config.toml
d_model = 192
moe_layers = [0, 1, 2, 3, 4, 5, 6, 7, 8, 9, 10, 11, 12, 13, 14]
normalize_top_k = true
seq_len = 2048
steps = 7578
dataset = "wikipedia_en"
Below are experts of layer 11 (counted from 0) of a mixture-of-experts language model. Rows are named router (the router's row for the expert), gate (a neuron's input weights, with its number), up (a neuron's input weights, with its number) and show model dimensions 64-127. Each number is 128 + 32 x the weight over its row's rms, rounded and kept within 0 to 255. Numbers have three digits each.
After each expert's rows: a language model's description of what the expert responds to. This comes from a sample of Wikipedia text that the model never trained on.

# expert 3
router:138177146154115122162164151188160155118156142070086086037102169079060163118129110126123123192090155126150132098149085122146135157092117083220174105143141151134111150136136125151102121128118127
gate0:160094088145079137201154102119114145092115124135140145195101184148105145108136133112121149168144113114166121142084109195183172096164127180105142137095182043129138156125180107141130120071202105
up0:190154103146141172151096136113175163217156070090152134114167134085124146139099150125141150082163084121112118158088161127189167144137153202129130107127146153132131087147104140122112122159095116
gate1:127060158132042116110129157082116155082066130117115139113152118173125187147111178127117187100149157083136102110145088157086139173104112106149114140116072094091103176071086116160132127179118091
up1:155182059116154133165135093150113125186169115127167107115108199076117076125088098139136144129171056140122152148101097108155062084154146126120148107162167155166126116150150167087136132058144161
gate2:205108053120140150172129164174114080155121121053161114166157121122105112152097120131117147194094079127148115090106090168105130118134128111116117143146101121127147155093147080112147113130107124
up2:205114061126128143174125158178120170155104129051171145156132126072107131168117126138105155161045097156162106084141116146122140111110125108082159189111095120126141222081132087132143155131092123
gate3:128126127139162115114094135165087114072111120109155157121163116137156171117118086159074153203126134149110132119090109102131136122092128136090115103164113155167124166165111156118146129053138167
up3:156152101151181169130139111105137119074151135125129140188188123151183129158148087142102148098153107100148149127040143083115171161096161150189064118130130117111140117137088179095110132066175114
gate4:120156147110054148128108158101121141152170116060151123117152153170099181102127194133178113064133097090158130131167161144111138122134100165140133089090111117115075180075140094125141158114134105
up4:113155160135080131132149183164114167153100126147157166060182177123099103113122203079173115082145095069135111138135149120113128057172109123129077131086131165106097155086089125098154147180101123
gate5:137116153097081131096108080082155149140143142161179148091117160159171140150139113152143014130099178180109065130092129076155143110127142074117095146174113196179105134121127110133141138128205111
up5:188090137151103083135115108159107100124125132139118119131095115104122145088115116132188129108146156106119124072123149073117096147025186147144180079088126142080136183139142145135153114144127127
gate6:117080156100080142102134127063103101169108129170092129167112111163171056166096092099084123131115120154165133155134101042164066154120169140105125136109096071127183126152129101064072112111139156
up6:157176123148164132145073153173118145127139117106146137096161107078084162086194165161172110074134155140072092121112127179073138080130144114110140083123155194109097103107086155175146161134086101
gate7:119080151066127129147124149101169082163150102103117123104126192179174070166119143118099116126117093121080115095122191057132140168158127169096092186127109075111133107133125131113134131135169162
up7:129152102182121158123121168160152074154093160142112150093081103163103125169152107126090125090124081174131153125162159131095121136085122169129075162107115081150153120126165115072065116159164120
gate8:168177130162141140096118166120174119120142123076096137120110108175100116122126142105145124133056138126131131203090081089178134121084133111138128160123100117126173143158142121079104123103132142
up8:128153134188203153109146183195115156082138151045094088066096218114118087109129120116124114148110117115164186150167134125173158124071108124136103130141137195130180155148144120133127127188159149
gate9:082153192137097150135168125165119129096092125132118104147177121189098123111135148128117113098142191154103157147164129153138181134137065126138082124072136145131141147126105108124101131173112120
up9:128078104141071116113132168094105162152117137104153146179139101155111185138125144128155158093142070110126161123092121120124118129162120120147079118115099083086108186084145133109147139089152101
gate10:137138114158114111151118129149095141099123148208127124151073113117064139101168181114107128061099150138120135122175127052144120142095159081101147148198082116047103094113069184138074161151086156
up10:095081145167061145120155098137123047123149133196152100131139113102101144130113160119091118140100137041125171126169083096082092085119131118219179074179078087106100082120124096113112144151134135
gate11:171064107120069129132107171129149103122123112159110117162169140191178163139092147129113175155117148164074143122124100125152134122177096095171121159090110138138089179138118133118083125118089117
up11:093152126122163117130155093137110151117122142108159162066082119071079098134130122123147088110135091055177123153147148126086097127095148192106139106155162140123119097120147125135188138158177144
Digits inside years. Middle and final digits of four-digit years and other numbers in tables and filmographies, such as 19'5'7, 1996 to 19'9'9, '1'64.

# expert 42
router:150137160108114103195118160190145152140138160069132116120059176095111164160129080161149068126129148159153106145195049124107144152131149080167132113112145194087097139136146163149108187113117179
gate0:158151085132105136204108132161132198099150160116188093174118164122089168091166145103105159128085138116070126128129106056158111117131119120140142120113090174159170071123159138108116171070172076
up0:162115104144114141197103120172150151048154139092158112173164191166073141135171144113072144109054082137134156132097086081214141123118093126107165134124120152165196081138161112051114160080134075
gate1:092165124143111030151117171125166162164149085158169088121144169122057109138167118119158105158125104117129089159150155092133124113184145156100086170137108077124193135181161123126195181153087087
up1:117085134151135138137100100119147127140117170083145101168182066106119167117109127177093165111149168158131176125143105121052132133116145122168165072099167183055138116103097116069093097121163175
gate2:156084099153151116135146115116142112066121124088183128200109164110177068160096158172084130113161156193236155134088145152156158135119150104100111147152101104140188080099115113123143144109118102
up2:099060102176100171183123084121187114115100123120206159113069144136131084167101056090091096119199144068178130099132141132104125129118120077151157136117108117097136079049155094080151134152134137
gate3:142137121144143142231116103105165130140093151101083173175103139104121188186136137120145082140148181104124126170126055117131176144089136070160133133122168152157117142149136065094120136067083181
up3:113091143147136157181134089130154123088082163077065196181112134133131184189160139150147088137130150129139119150140062143147179140122117073134085119130128103148114148162119073090084104061055133
gate4:097171156140122130173126173136105130206072147181153107184119160164149152139168093092126117079072104172170119142138118131134146181109154114119122149115085130110093064154186061123163080088113111
up4:186136128144156131141087120157108149120178149152113121119142156140143160118088151122162080146100096172123040064123084104138132188137181097119114107088083113119107088172141118077174131131127162
gate5:124155067123146092153165139077106141106138078067087113135120084140082197127126151144119129142121125137151171123063130151168152142152140163128145111130157112138077139111108131134162095122123142
up5:117151157147134153140137104208162105152150162196107139068119168104165068148156146132140130114082127185092103154217112139109131123118151081126162130120140131121206145093152146162114191131136125
gate6:075160109114175132124120130079094153133171140112163089076135083120113145135114121132137175155121159103106095125135090111170139129146123113131127172145089112148094101132134181147162226106107107
up6:100149130123228132084134145108069128086183136104169177126146071117095111136170141129100117120177076121112178088091142106053128163143102138127120099160055060120133097131136110119110150115103039
gate7:155179133165120187130124143132093128058142102092108125146113095076169133160144167127139126118170107124092104126130162115088113098133103129120172109129130149107115123127157126152110109124097135
up7:123175117142100178109123147134083130071130107141109147122109121064143156176146136081129136119154089148106089160144164093111075090114119142123161126106119173114084128107185134144084103130118163
gate8:168136122106150043170119018148145127088132119126087174148071126116144181124128101101133097145038091141116171182172125147146096138188134138093118117085109157113184147124171146101114099034137109
up8:117095112099099148191096199169119116127133121142158112105188156207091141119109161128115160121181123171121084095054141104092140156108153141155118123124100094098092112133115114142119091153188110
gate9:127123108096073140116131108116178121120115151121162050139129130168090170114139096135098154137142200074164132139191144133104100138178142111110189130108072110152106091154171133104132132101122138
up9:148134108125094119122147132070150127116133142120110021136131137156126147135115112174132138120125159097135174156180146145136119131164136109128201126107069104158109102119143166090109083094137112
gate10:116118140138113126105204146148144149120074132129150136097091099151116091134135245122104146131158136146149137138145085108166142152122151203119131135105182167092104128114116098201103149092155100
up10:103110111091123081171030076137064087166151093152086145150167138109151107117120094145141101130068129100076163125076143145102094106144094060132129113119088107132141141117100154078111062157142142
gate11:112082138154153102115129135168150163175110117117174067135045150110109125026129158149098161134102152144117098197213168121092142110169189103083111142101206218147177083098146164114144121141104106
up11:135183147110127148105151122113122101113138152136104186144207103159145136219104109126166053132121137133150146111051134127136088155076087113175124114174051041107085174121110102158118079091184097
Table cell endings. Final tokens of table cell entries before a pipe, such as Stadium, Field, positions FW/MF/DF, years, countries, Nominated.

# expert 29
router:134145102082115118150143149142156139159155127082112091095101173129098144180109110177156076099093167141151064142161046148132153168098163084149162100155138111122128181074135139131110201100141157
gate0:137117088083109142094186098120068127116161108123151158118159112093219129105140205113135116130079086136105114114197128121152132107122090098145115096160123146117153143180050144143088139171137133
up0:091155155141111124159084177174101178102082136132121077156155134152027121109142103157182129176141159081159140153061115108118103161153172133104134158175147118081080168061115123109156196057185096
gate1:098084073141152104122108156114134101087103104158175106114099112131097160158129151085140143126120070126096155111145069131182126092189149070102090097173108168147147195164137136141085137158225136
up1:106171151126156129135150107147143173181108143101128151092175158069118079085109145164159079139145125109181136178144197106110126087085137153129122156084146080097084084101101118126113137084063142
gate2:101172076109126063125087079131079099105162101125108166068099141146188167172140102147133093147093118129158085122140142128149058204130142143093142124120158120123123143100174127097098147072110124
up2:125134081132152054131094069091095112108160124114125180089055130153192195135153111139158057151087128138166070108168128109153092182131105116079118150111133153122183118070173158109122128082104110
gate3:117161134085214110158193102134129099120136101108139107163175104154163123108090075194168114104113113119170134135142170156119144171096135139112148163101118189111107115125153098101159113186110121
up3:174141152060199098155161097127131104119135106110105136131157125154189165098100124208150123109105113112155154119125167107108119170131161148078139140108099180097135117150184106084153118170077128
gate4:103183232093161111133116094161141072149162070143143129114146107124092143137139106110097121119127142073087085141099181138135138110130166141147146113176084096213140140132158098139148176167099152
up4:111112041120126144098137089128135167167153116122141113105123127102138166139184152110101109101080112112125136108122130172076155137121102122151147188094165150076119091123144101083140053138137120
gate5:167126143081098100145120148132135165138134192159100075130120111151142157111147116174120155106093112144169097098148123128056162144178135174078100126135105127148089095067131120189121119129148128
up5:169156095142098106114108109094123106181183099125167167162136118120140100114122119110163166159136139102156147145154136082163089160115127088180145138127148194069120168131175127105137135139138128
gate6:108140057138165136175081064133101143060118140150098138120046146136081114152144185143120135095124135085126136161088099150143113098147080115142186131100088118133132105147206092129144140121146109
up6:163122100141121103175077087118120104115103146125085102131064145123096115154155168118125157089074118134159134225074082147120118103111090122139151102080110110145146131114151064111129186115108119
gate7:164134159171123142148110228096132092119117109090108155161170094167161163138159085106111131122168120124122136087067113186099139185131080173111122162135143179158084137114126121104152112143133095
up7:091134120109132135147105086090161126178135150167120129101052125147077080092146093108115168123069119073140117144155092104165118083138136139141156109060112107149120117134131096116164166129094133
gate8:140073156108162136146138098182137133108117077119138126149148162082198152172169157082123149101129142121125124111166120174103161070160091111223090089117141145122182080155080097091145104122096132
up8:116160087144098111123091142120115162130136171121147121078088086161085104097122121139146089157154135126136078136107137100151105173096131137023154147182124103136069178115175150163117149165163129
gate9:132150109129156090100113126151153189166171126080105095129091114107157149156154140143109109110078140195130149186100122165152148168125150146184132153110168137122086131124165128089131120174189120
up9:135167121176170073135130105120164163101187116129151109100098119150123128125165139104058158124096105150161142178128117131165155201123119162159091127123132160112111066125165120097123145120142115
gate10:121152128168181079135117126097143128138159126059152091121115070086243182149167117214161137104141160128103120126138168159161154129116144159167123168107166153126100140156101121105125120153112089
up10:120111047145221140136149144096114137127127148150163133118081062123143180144111096138179129114158113115119120146129088114147102135137136143113134160083153143127064131140196117092128087154165101
gate11:127135093037122175157181138122112149158110062088117134105152164109086093143108133138141139103009142134197096119145110113122107090093053084157137085138141125163150151103160076198079146119165133
up11:131129136180153081088086135132133111063161202158148124120121114148158160115151132110163097158232096111085177152148116115128147176162171154100145163112168148085108094176105177072185089126104120
Codes and model numbers. Last digits or letters of model numbers, catalogue codes, acronyms and capitalized names, as in F-111A, H383, COPEC, Records, Foundation.

# expert 61
router:164131106151171106131157138149171175133144162083160083142088173118131147119127117170149123174102191144148115133127133089108117104158116096155122131137168169117111179099173148182108134102134168
gate0:216108113114142228132100189121157139187060099131058081159173137114127171135154194082053164169137108125121127094148149156125147113136136161142143129110101082081131148073097083157164117137125142
up0:025140098130072057069135106112074128077179128101188149113067108153147057112150014171156074123113150096116129201113123104159146143138118132160121144123132179184131094123156128100114149149091090
gate1:211095169144180055159149149143143126094141149165123141127117132102111121114147111197122155119133098117123109096065153065075098127111173119145115138177162159125183147137131147118118123171193162
up1:174096133158135111133136146137172144103128114171199163147111116101116122141134126197069137095150092123161134124064147112095092139138176102114135145187143160160172118193123110136109110169160180
gate2:116104135070107100223118195044126127191082175136152108121069174137111132118094109145169089139052120122214116137135145124079151104201124117078110122144156172154105136068115169172132115187162126
up2:127098137077131114196119186112164158145070147108154082115067164137102152140078089106154171138087142123208089112113139120107132072192136129103103112122127145130122137047149157157128099141125150
gate3:138107097127140131111125152132156101132074161152136119150098124108165127108099152130124146107125154180116120093114124135144126110082121038172098117184082107096186086185187108169130115110179173
up3:125111163197129119176147157161126116138134202123134176114144091069190132153129139065068118087159136169178152131157144111099181101131149106109144161127080140169120086147067084163151088116088191
gate4:135152203154193090144125172132094149121166102111170157139148108087112147108102134171110113172111088141109079169146152137110117142124110141117119138149141137142128097170085181097170134124102083
up4:106084089110050175122126103102152082136135150164057126110097154154138121158152127126111096079184119133120180071112096157187111111142180138133117127097110121141109159063147064153105139144164163
gate5:130114081103148102096085104091148165056126110197141107133137134145137152073066116148110172192127150204143075079155122172142137183048120111137135137128127142142134135080112088148097076133139126
up5:161123195117117155139118148189070053185143150127101135098133079121104069154162122095175084100115076079109157169128141091081118125187145147126142122107059133106142158184137146107117177098124173
gate6:056136142101133159095103185132136068060117168099135110129148103141135109133165142131120133133154143171199135197143145133114093164085147135120122148196151144157127127094119145143186093153103095
up6:078111099122099147167143142119147091137112207143206127142170156171092158113161060052144133181103144161195166108132142119163153157102103144129191193140103093141121147199157132139081098122135149
gate7:143144129144119114158105157106179124087087161147131147140146130130112160140141114078138124130175076143161127114095164107167163070147122078158183086093163084094084148122163095146131109117086093
up7:185104138167136109176077162125161111096112146122112156160162121150137198121135125131146124137141072144159129115086139075125144074128115084143169078091170099108124122123157120138137143101068105
gate8:154105111120145066150079107116108137123133139009154112189113108174202125158085081127101137138135154094116181176117122136128149112056130144136132119085179103154113169172168106160160062164088088
up8:096135135124129172088104172181139122157066137235102100090192161085156132042113179147091102073118118174128082097106161146194075159163122075102110095171119194132153134129144136211102143111167128
gate9:119185121114094173086139067091120150145114206098133165135201109123149110222090190151129119144122114103119113142109120118157128094118087180136151147126151125156138154127133142138061178138083157
up9:161094093061120097097160118115097144224154192072122168143205184151092146147094144125143131127153150110094143117130127128136098062104095159158132110158219166080187146145151166196079167144082124
gate10:177138109164156152117152134118168169108110114125090067174121138101108193096166107133119103159116125132142147164096144078130087107148139081151122136136103065164109107083124110098115116144143155
up10:134128120118107126160120201114092095161194139095137165098175129130093085150157141126160132078135070077153132116125115120119165175122150207094116127133143157113156128149144122100190149106116091
gate11:137122178132128183092113110084122138122141118065137107117148098098137178104117114109143056128136173165140120153108125134080104104169132121151128100107126098100147181117142098221090160111118084
up11:121148158142126132087112123099095090147115068076161084130177100123145158187119106095114079131127174156148167162119126123109119113168133103153127101094124174134180158122134105215142162144135085
Infobox field labels. Infobox field names and prepositions before colons or places, such as Died, Born, Genre, Coordinates, "Fighting out of", "in".

# expert 28
router:166136134123151088116155193169109151161156170108131117102124178114149136130103129171139108135083142163095113110150057099094133114095163132124170100162142117083106149142168198139102155122151155
gate0:166131170095139131118158155067118111136094101077207147145190156154095145139086081110101078063154134102132206157117147137128096136113163141160121090120145115122129153118130149111112091133130124
up0:129163122150083134150104093157142132129176147107060144108084133106159117092182206172125176149126140180138131154153114112097181097141188085102128196162086169139129114140129086150136154151112084
gate1:083175144109073074102121125143140127068120188149151165084087114152167081144156145097085131167074073159126190123124122123094108151125082151124121157137115103075142191144112138128104124139173092
up1:121100131142098096120077111116173154126124134152092173104052144180131102140086160083106162157072096117144170103134119165108136130105102135110068110130100068091114178156109156145095112161159071
gate2:085134148129121147143129010115162137105152099166151141094100152126058132144128120089104118115175129153127178128180116133064139106126130133147208111061175192139097126053142163108132129111123119
up2:118079105109143102119155145166122104158094112125104126156121121114155148123130060206168165111130123169144083164150151144131091202153113122121051138139122192088168128168089156122068153113173115
gate3:193131169156196064121143188140161144127112133051141106140092128091117113073056147215115116137110133156155162155155157181167064124113122109089154241160080138086131153163108108160125138143086148
up3:172114150121125136147076173082134143153081157164069073177096093121124120160173128175133143037200146144150133116136088081104108149120139177111145156147116174127150051138102112160106120126099154
gate4:112132136105176133183196140111140131159208133138205135117114182134144139085121093124117132112171151124106137093169091165149182159130139118104145081078163092065124178142118160173131095182097180
up4:154112099125075130095098080123125138110069136120156090151147119154164155153143092079165100157168117159124128131104114099128098139104127123117130198142119124148114137111088104058191145153151072
gate5:175128133182084097097141106137146153100118151133173138129109127144144124127137015137111151128114111148127175199085080109082059147132148145138103147107120188157117152143092144109105130161143090
up5:130149102075154153114076164126139111163158175125106099111104178111130179103139148144123147168154172161154075095168100084191164126122123091125126142177105074078092115086148086138151168098164181
gate6:115094050081085121080095121139127094188133098157124076122112137126125097163172130183145124151125112166083122122177087140063103101169180104104095159107058114131106116128110104088160108104168154
up6:151169195156223123126113127066109170032133139096149146132091136140157133126134148118125121113175144106134090101140120145192243139097140134160146139138125144133124152147132134181127096144117108
gate7:198186124106176167061119099065117134070151056166173095136161140177138108164096129152114117116137126048139134104123131061137179114115107137098154082156108134153180122140173135151171162093094150
up7:110140158144107079189119116148119128136094150103155136102101114080099171089164165086131106144108155140134165143110122162096110163144119129176122168121146151139079139113094139060064127145131109
gate8:100099109081190146215135128150105170190119148081161132145110154147132172110121086111149135145138160106168106166122109072090118087057171117167129098111115166092105105155102124142136078174140086
up8:155132134152126097093172148128145159127097152160088086115106160107130118128154056130153130200117165177116109120105109153193170181157093120158108210124174137121149156128098133093121150114097156
gate9:120107067138186065134071080128128159091094111185110144149151115138147098132192083186127167116129135131105100153110206177128143099133104180138174132098125130083141121134113160099104118087113110
up9:174136167139098194106147207123105131120174146141154081137120086119113153141108116083090087143163165144139129131116101110197103167121108091142110101172126119187090163167118119130139145186148169
gate10:102143105197128127118107175109157086089132159114060149118152103090147113137132108104122150112111139197120107136198111064108135114130055119096159158064138136146109087092112094115115097100147117
up10:090096176163114180132144179158215145151085183104067133178147099155134146103107117131126066091170070127138152107160171208148080151136115119123156120097123131107112073141142069132147168146155122
gate11:144143092122157069057073137116125123129085136116126092065154139124105105143167124141083147116148122215104135150120152090152118145137165127117172186147109083140120095157161094085136120082137123
up11:102097145150162199157114113155128144108144100145109086174107126109166146115142185109115120149079116089150070120113083139177098110130117089119118109100137135123129129097094148150072156202098106
Reporting and action verbs. Verbs and verb endings after a subject in prose, especially reporting verbs like noted, stated, said, wrote, plus -ing/-ed suffixes.

# expert 49
router:149136150108101116157140124204131119163138123092159102127074173090124147120131121147140101124076190148143073147155115127161126146103139068180128127135184181094080152110149163153090205124108180
gate0:101163114091144065131174100134133098209100108102089178148189100160173155125098126122113077145083142095118072202127149142153151119130101175138130155087098056103077191120122102126142134128177125
up0:158149138162181120051107170145143136134134125161182139131095110109072157171165170125118110112112077193135108096192169125115049089094092121160086126196130132112120160137121131147111109138097154
gate1:138143195161089215127108195137097113176115172110176158105109095133178094119106126141151075101142108100180156102137128136175100163050157148122135152112149175131127166139103094148094121089133104
up1:136167191157099190161127168175122100150138133132117150081131088183209088138097137146115028082130136101133130091119116136189101158074199162126124167097139119115157203150075073160072130093137137
gate2:099145184048111058150156082124100100105187088163138077085107159189104153118152169141094094121073180103207104122173120131150090130084189108131115139102146153084145138134124109152058125129088122
up2:137119064186158142119083150175149161152087201095101167161117121084137110090125103142178177133193099132084134129117114113069122103122045110146127118128139145165141133140099119110202112097199188
gate3:115116142094155131091050152140100120122143136134151100133194110165128111095132097131126138163103168104157128168102131126118104110102118177083179100166171094095166172142118153149138057133129081
up3:115123132123128143067103138164111137102147143131135193123225127142109160113135097181089174159089144137172104175086186116138095115082142149119160105133160112106137163092092102160130099104150135
gate4:115077116097131169085112167156112084102126154119106120159204142155118138157116130147102100128082110123139138082156124118158181139146201084177134104205133161078137094150074080135115181096158122
up4:082121132126151157066108164180113105104141135088095116150189136117132115179121169159132138121040088135131154078110128134203150097120176088183123090194150155112150131156095103113104139111153113
gate5:078124111124083102122114123066130124146123102200100152129166187192154152158136152084124176117047151152129164166110125093145126103096090126163143160079108146084155174217139056101088146143113123
up5:160203151126134148123139142157109109081157127040109156125135091080110110129132126183140107092157091132150056092133122141103124138127146108107161119228174151186105078065130190163131150086128087
gate6:131138165147130128143145128137124120159165138132117120096098150145076193121099129143113055130164126128183062131130159162079136201100114104185102162174105161060138122133121144114099162079142133
up6:129156103076165100088081104116155148097108121143158132178160088118219075151123112119132214154075130126105201133115117107193097124134163149117159105087174094168129153092128115187096095161118133
gate7:167114123117154122199138129192155135114143083144138144144083155064173164083143124169116135106058164096181077062152099128159105114110142180073104128067116110157175106155096076146168108108137088
up7:109145172115105085172147167108174096141100101122123223120096149135120149189127146129122083093125138127106131137147128150086139150140110093114164117141127175138060165119181179143165065107076157
gate8:114098115195125110096050077159150111184144158091126116112106115196062149128142153123107120179142074088117114117173157116116104136146138076144104145127121178107099131086124115110110022160091182
up8:108159127146099111161147123119158110143147177133079140147102172104095146151153123105143142193220048099084085158238123126124126109139110078103135111131163169115087127054126101107124105117108131
gate9:171108195139159137122121114131084107121170116084101110144052145212160138127161137131120119073083156119083130099127152160134132210107147171118122124197103063145052175093111132121158125108053190
up9:086134084116114120115143150091197147167085134201170119122200100053117134132106113144155133193172125139148155167120084118131135054118076090161108122092149197104194100190121156141104152146166073
gate10:104119134123095190133146116154092186073108127123177158104106108148113190175153171144098109117139155175086155155127141108153099125180099203159130121110081109102103156147131144120084141121146115
up10:182125143110125039130142154153135151200160115131110100164143085091150102126130053106153112171150118087166067140146125151118111155072107108097153143089132125135125094109113149179156131111144117
gate11:119079110146139128055072110140176192147116094124134109103069119127148093141093105184167180121085172072125063116127107154165165070083148168172111135123138092079104185140091097125111150155188141
up11:119125139112151092119106100131155163144162093163162138071118149097143063145109150202151100152186140068134077134117112191166124102142161124198126132124181152122136149105119118153089122165216147
Sports table cells. Cell values in sports rosters and tables: position codes MF, DF, FW, WR, plus ranks, scores and year digits.

# expert 33
router:154140098060141118117123149180179153115191149086144124108126173121110154111108119163134093156074158143158109155172096086066125138118184121154164083160191121114106166108116123150069145128148112
gate0:162092117113149126139102142164118122132099072130106132129128133155096094079087071120087134098102198118172110208152122166095191106091126089125138205143087136147115160061112114140083149100088184
up0:161085103077163144130092164153120105135072058116149160129137112168127092076102089116111153112112191091181102155156100179112179114117095116103083179112071169163139149078140127118090149100100183
gate1:099178156190145132092148053131092171112165147155137112135111096145045096113079160109120076135061152132138125161143130115115085095077104129237175145096137109084213152101134112170102123093129134
up1:163099033121099118168102209118108131128094129148079112118103144117160177131150162132110175166242141105117152117088116143146165115172168098073094156167189130145077116135118165054173117143155145
gate2:170159123170115136080122138118128081135203150130055106148043123109142133184155139045096085076142147150110170125126147149167133116163103145128126089157073114130127051118137097048133104103091155
up2:174199103217116141095110142130150083126118163101084162158070074110184113107183140041153080104128136116133142149091142149182110129121148156134144105150111114132132063160127084074183142121123143
gate3:133109176170147144184126112184174108152167108082152146135121122199142147188147097166101114100077152102116134080195051128082089076119130147167117069134151109137200098148160149113141095167116093
up3:135143094108084101052138118113070161112103140186120121127083137082124064110081083161158125104161090144102142157072251112164182203121118112095097146096110170135098149139141111152168178099138167
gate4:138139106134143092133054112077116106167045142132115122129090135151142083128141160122112128173143143189134121043098164150157139122095085155140191091139161151124161130151090109109124117093098121
up4:168076116137122114070153186119161134121088116190125111135153137115076158120117089200134106163101090070108077229155166140161098150158090108140182173120107130123068170117151103101129180100147146
gate5:139115108088153178097117090100110166118073115096127150158149130180175067135115123132193144083133099164215146139135127117146123109110092111093115212116171136161164133147102118127209087108156081
up5:107144115088146135103129108129121186119171132158119109195096078152116039164177112114158168114121135128221133134113124139150147115175105148074142118125132097156160136119089157171127088095167105
gate6:079146153129118145091164144191143125160092190097138149067104082151093134135107118072095097118109124188186185081140101139148138060138166123213165090123105101088093134128139090150129099193119204
up6:101121175107095122133208125210143111157132122072133155075116098096120132115110103102111190127125083198133109074115088157114169070102182131137142077108080116142095112149110103158098115163083158
gate7:135175137064139120159140091167125137098166141109116115099101110160184075136113117172165088144119167135176170106103118128086064174106106128104164130157165167089139088112115094084119129092098086
up7:069148156059180130108136157154159162095120139102133129119126123141121115130134156135112134137072127133150136092117090186120150147062076127080088145171137111089157139150099136082160123103136107
gate8:032093117097151157129090136146137090115143157136079119128156154137111138155166141071105108145070146146107124074126131168089180180088139143095091100168099126103105106119072119124127117119103100
up8:133141206113137188209124113118121122089111049091219101106129134109167122172128147076125103141128095194166122108056090136109130120113060093129089152151164125132144138194100133085131157117095104
gate9:134201145150130119132076091154103135121182119164119155112158115079214151135127099143085113169194109124149121076112112145153145132220066152163154127139134145118096135046113137116095128123125113
up9:142180110145105147119094110109198149187107116156136147080133154113082088094165109119127145169129124133180146122124121058156128098147153119109176150126075156117140194049087147112169138140164181
gate10:194145152177176184123152126171208130080152140123161124084159192181094134103146125175134128109118141157080145130129165073142126169093113104148137118101174124175124120150145095145154143091097143
up10:126081174100103125127121130194020104216109094116112160177143117165117117125170118134166144113144138135162157121134091115146118104175126097123057160124107134097117096065139115106076111164124122
gate11:102082164141112132185096069116090117116121096132170142120143123054157175091126108180075153167150130147081104138102148135127104129093172156112127128171162111093122123070105083106096129148043087
up11:138123192134160170081101079116120146104111099126115116162122127159139121146092149139144100113167119152128107136103121219109140073108088123199053094118145118164105106190162158132131141112172108
Prepositions after verbs. Prepositions right after a verb or noun, mostly in, also of, from, on, with, between, through, as in published 'in', joined 'in' the studio.

# expert 7
router:187143083114056109129139133153169148124122164147154129048113164115130150078114100128171135180096177142124111115186104135127138137122154131198187121111156164124130202111136138173095160136131167
gate0:142115097126194073159108077171155125185126080044094096086172098069103140116101127157226181149213143105142100142131150070128175114150154112125129089082152176142197110119169164167109101107125127
up0:164088163157111165123166164079145114058135184207143104151081118159138121139139176119080073088081072167148202125140095160142121160123115145175136178132114096116066160108158135089106129159159144
gate1:176148124130170074136141164127182130109145073170107111166092118114160136089151195104108158139100180155131186156207197114114110112135146163151132131157127094166112114144203144133158140138114123
up1:051128153138110133127139120118091144177103162118123130062144101108063084170118097146097131124176076160093072112064104117123100112093125096086116177111104179086135103111076142105156075116141160
gate2:155165144140105077106058152127127142126173106143141080148153122163106075100161160113096177146161119104149111117039151146161195188088173132159192121134165117105112046143133152134124156161148113
up2:124088144101116176152130180106119095129106140090106154222131163091111069156117122120107085116100114217070132120199100096103128112213125184157121151132098134155110164143167117145154117130116087
gate3:101102098102093120212071106139061144067166171122113144106110111074145118157066103146175159146143122144109122129138123103138188106065124155129093117126108136147152102193176127073156157141145117
up3:149144193131183059060145171105161127157127088125165115138123140163065150122169115094066114128084122167128103153133125159117093166186141112131128158122194155162036143101066116204082104135127131
gate4:140143145148111156125111109133177136171180145169170079156115192175091059132139091154138119099069100089082110098168053113134161110159149143148134141085088167092136153160154137123107091129096138
up4:168104146188108165066091095142145122183111136171163078155106119174159104087157121121069111061061105132155117136127052093115089113161124111196110157098068157156143102167107115125160055162096140
gate5:120149091134119132138072074117130138132143187154147164073139134131181186112131077099100170110146080134120142084106198109137167085117166136146125136182189160110091099108102152148096139140160141
up5:131140140128101137089107096089077115131112154160156113082126170118097193131161101152099119090078019188121172091103133084061130100098097160106152116120130157127129135117090190151170162140150110
gate6:119081114129117178103154128135166142055074184126174121099159126131151172114159110095138121131141120124130130146108098136089137160178121158133118167171118077152102149123148093075151134095134080
up6:112103135140188149072084144149112168088108150154120113097139132140118110073132144115128043103091137108036143129145179172105151122157129135145187192132126151168152154115136152052154128137116123
gate7:182166118073109111118096125097136160161116191176100150142127154140127100122148113125161145140011097134123177097183126081122142141141159177133136130141122210111187092147148124062173164116091080
up7:109116112173101148147129136149101129120111147138137139117119097113116137084152125102080140098157172153168077154061123201119030144030161113114130126125141083132117180122117119163111094134162167
gate8:100116058053111191098173141106192161117156101139155177098100152130072105120100130124155112114113072126152100112118103091160130100120126136143113163074114094164127149149118105114123141149178103
up8:060125102185158178132129113086173119113128097076178178154085113148146180057105209174113130177139123176127143167102137165100128133116153103126139110083130082143108119132151159176197143107149119
gate9:176174100128144097114117120144141146127142121166156148099133116119197234142151102090121114108134180148115136111159150151181113129101108124138153094138126117153115078161110152160097136177155116
up9:124178064121101043158105146135137069116186100171099126110159110101136128113131104147160132162168161103127121147189136150145150154140088060156118151104112162142169139159094111136067133157139130
gate10:175179131125117064128149094141121160124156106133114120093099142166116216123106062146127110118153143157159117155156139103092171119079153086120144147208136117140122161137123187130177116093111151
up10:136071140110166145097103196092152170092102176176078152172091151118203093170149116102080096086114082140164098073171104095111063083119096138112158112101121184134127098090055102148133114110102112
gate11:122100085159115190118093173105099130056170123161126103127144133060169193123140131080132105170102123064119134132131113146037139137118107173138125134177104093098194131101140123159155113156144120
up11:100047082170169177126086120083089091107117126132098105127138118086154154145113147088136105125138145065140128097123128120033103127130120151107128167165155129130179122106136102102171098138147115
Byte fragments, word starts. Raw UTF-8 byte pieces (Thai, symbols, zero-width marks in spouse lines, superscript 2 in km²) and capitalised word-start pieces such as Ab, St, Sc.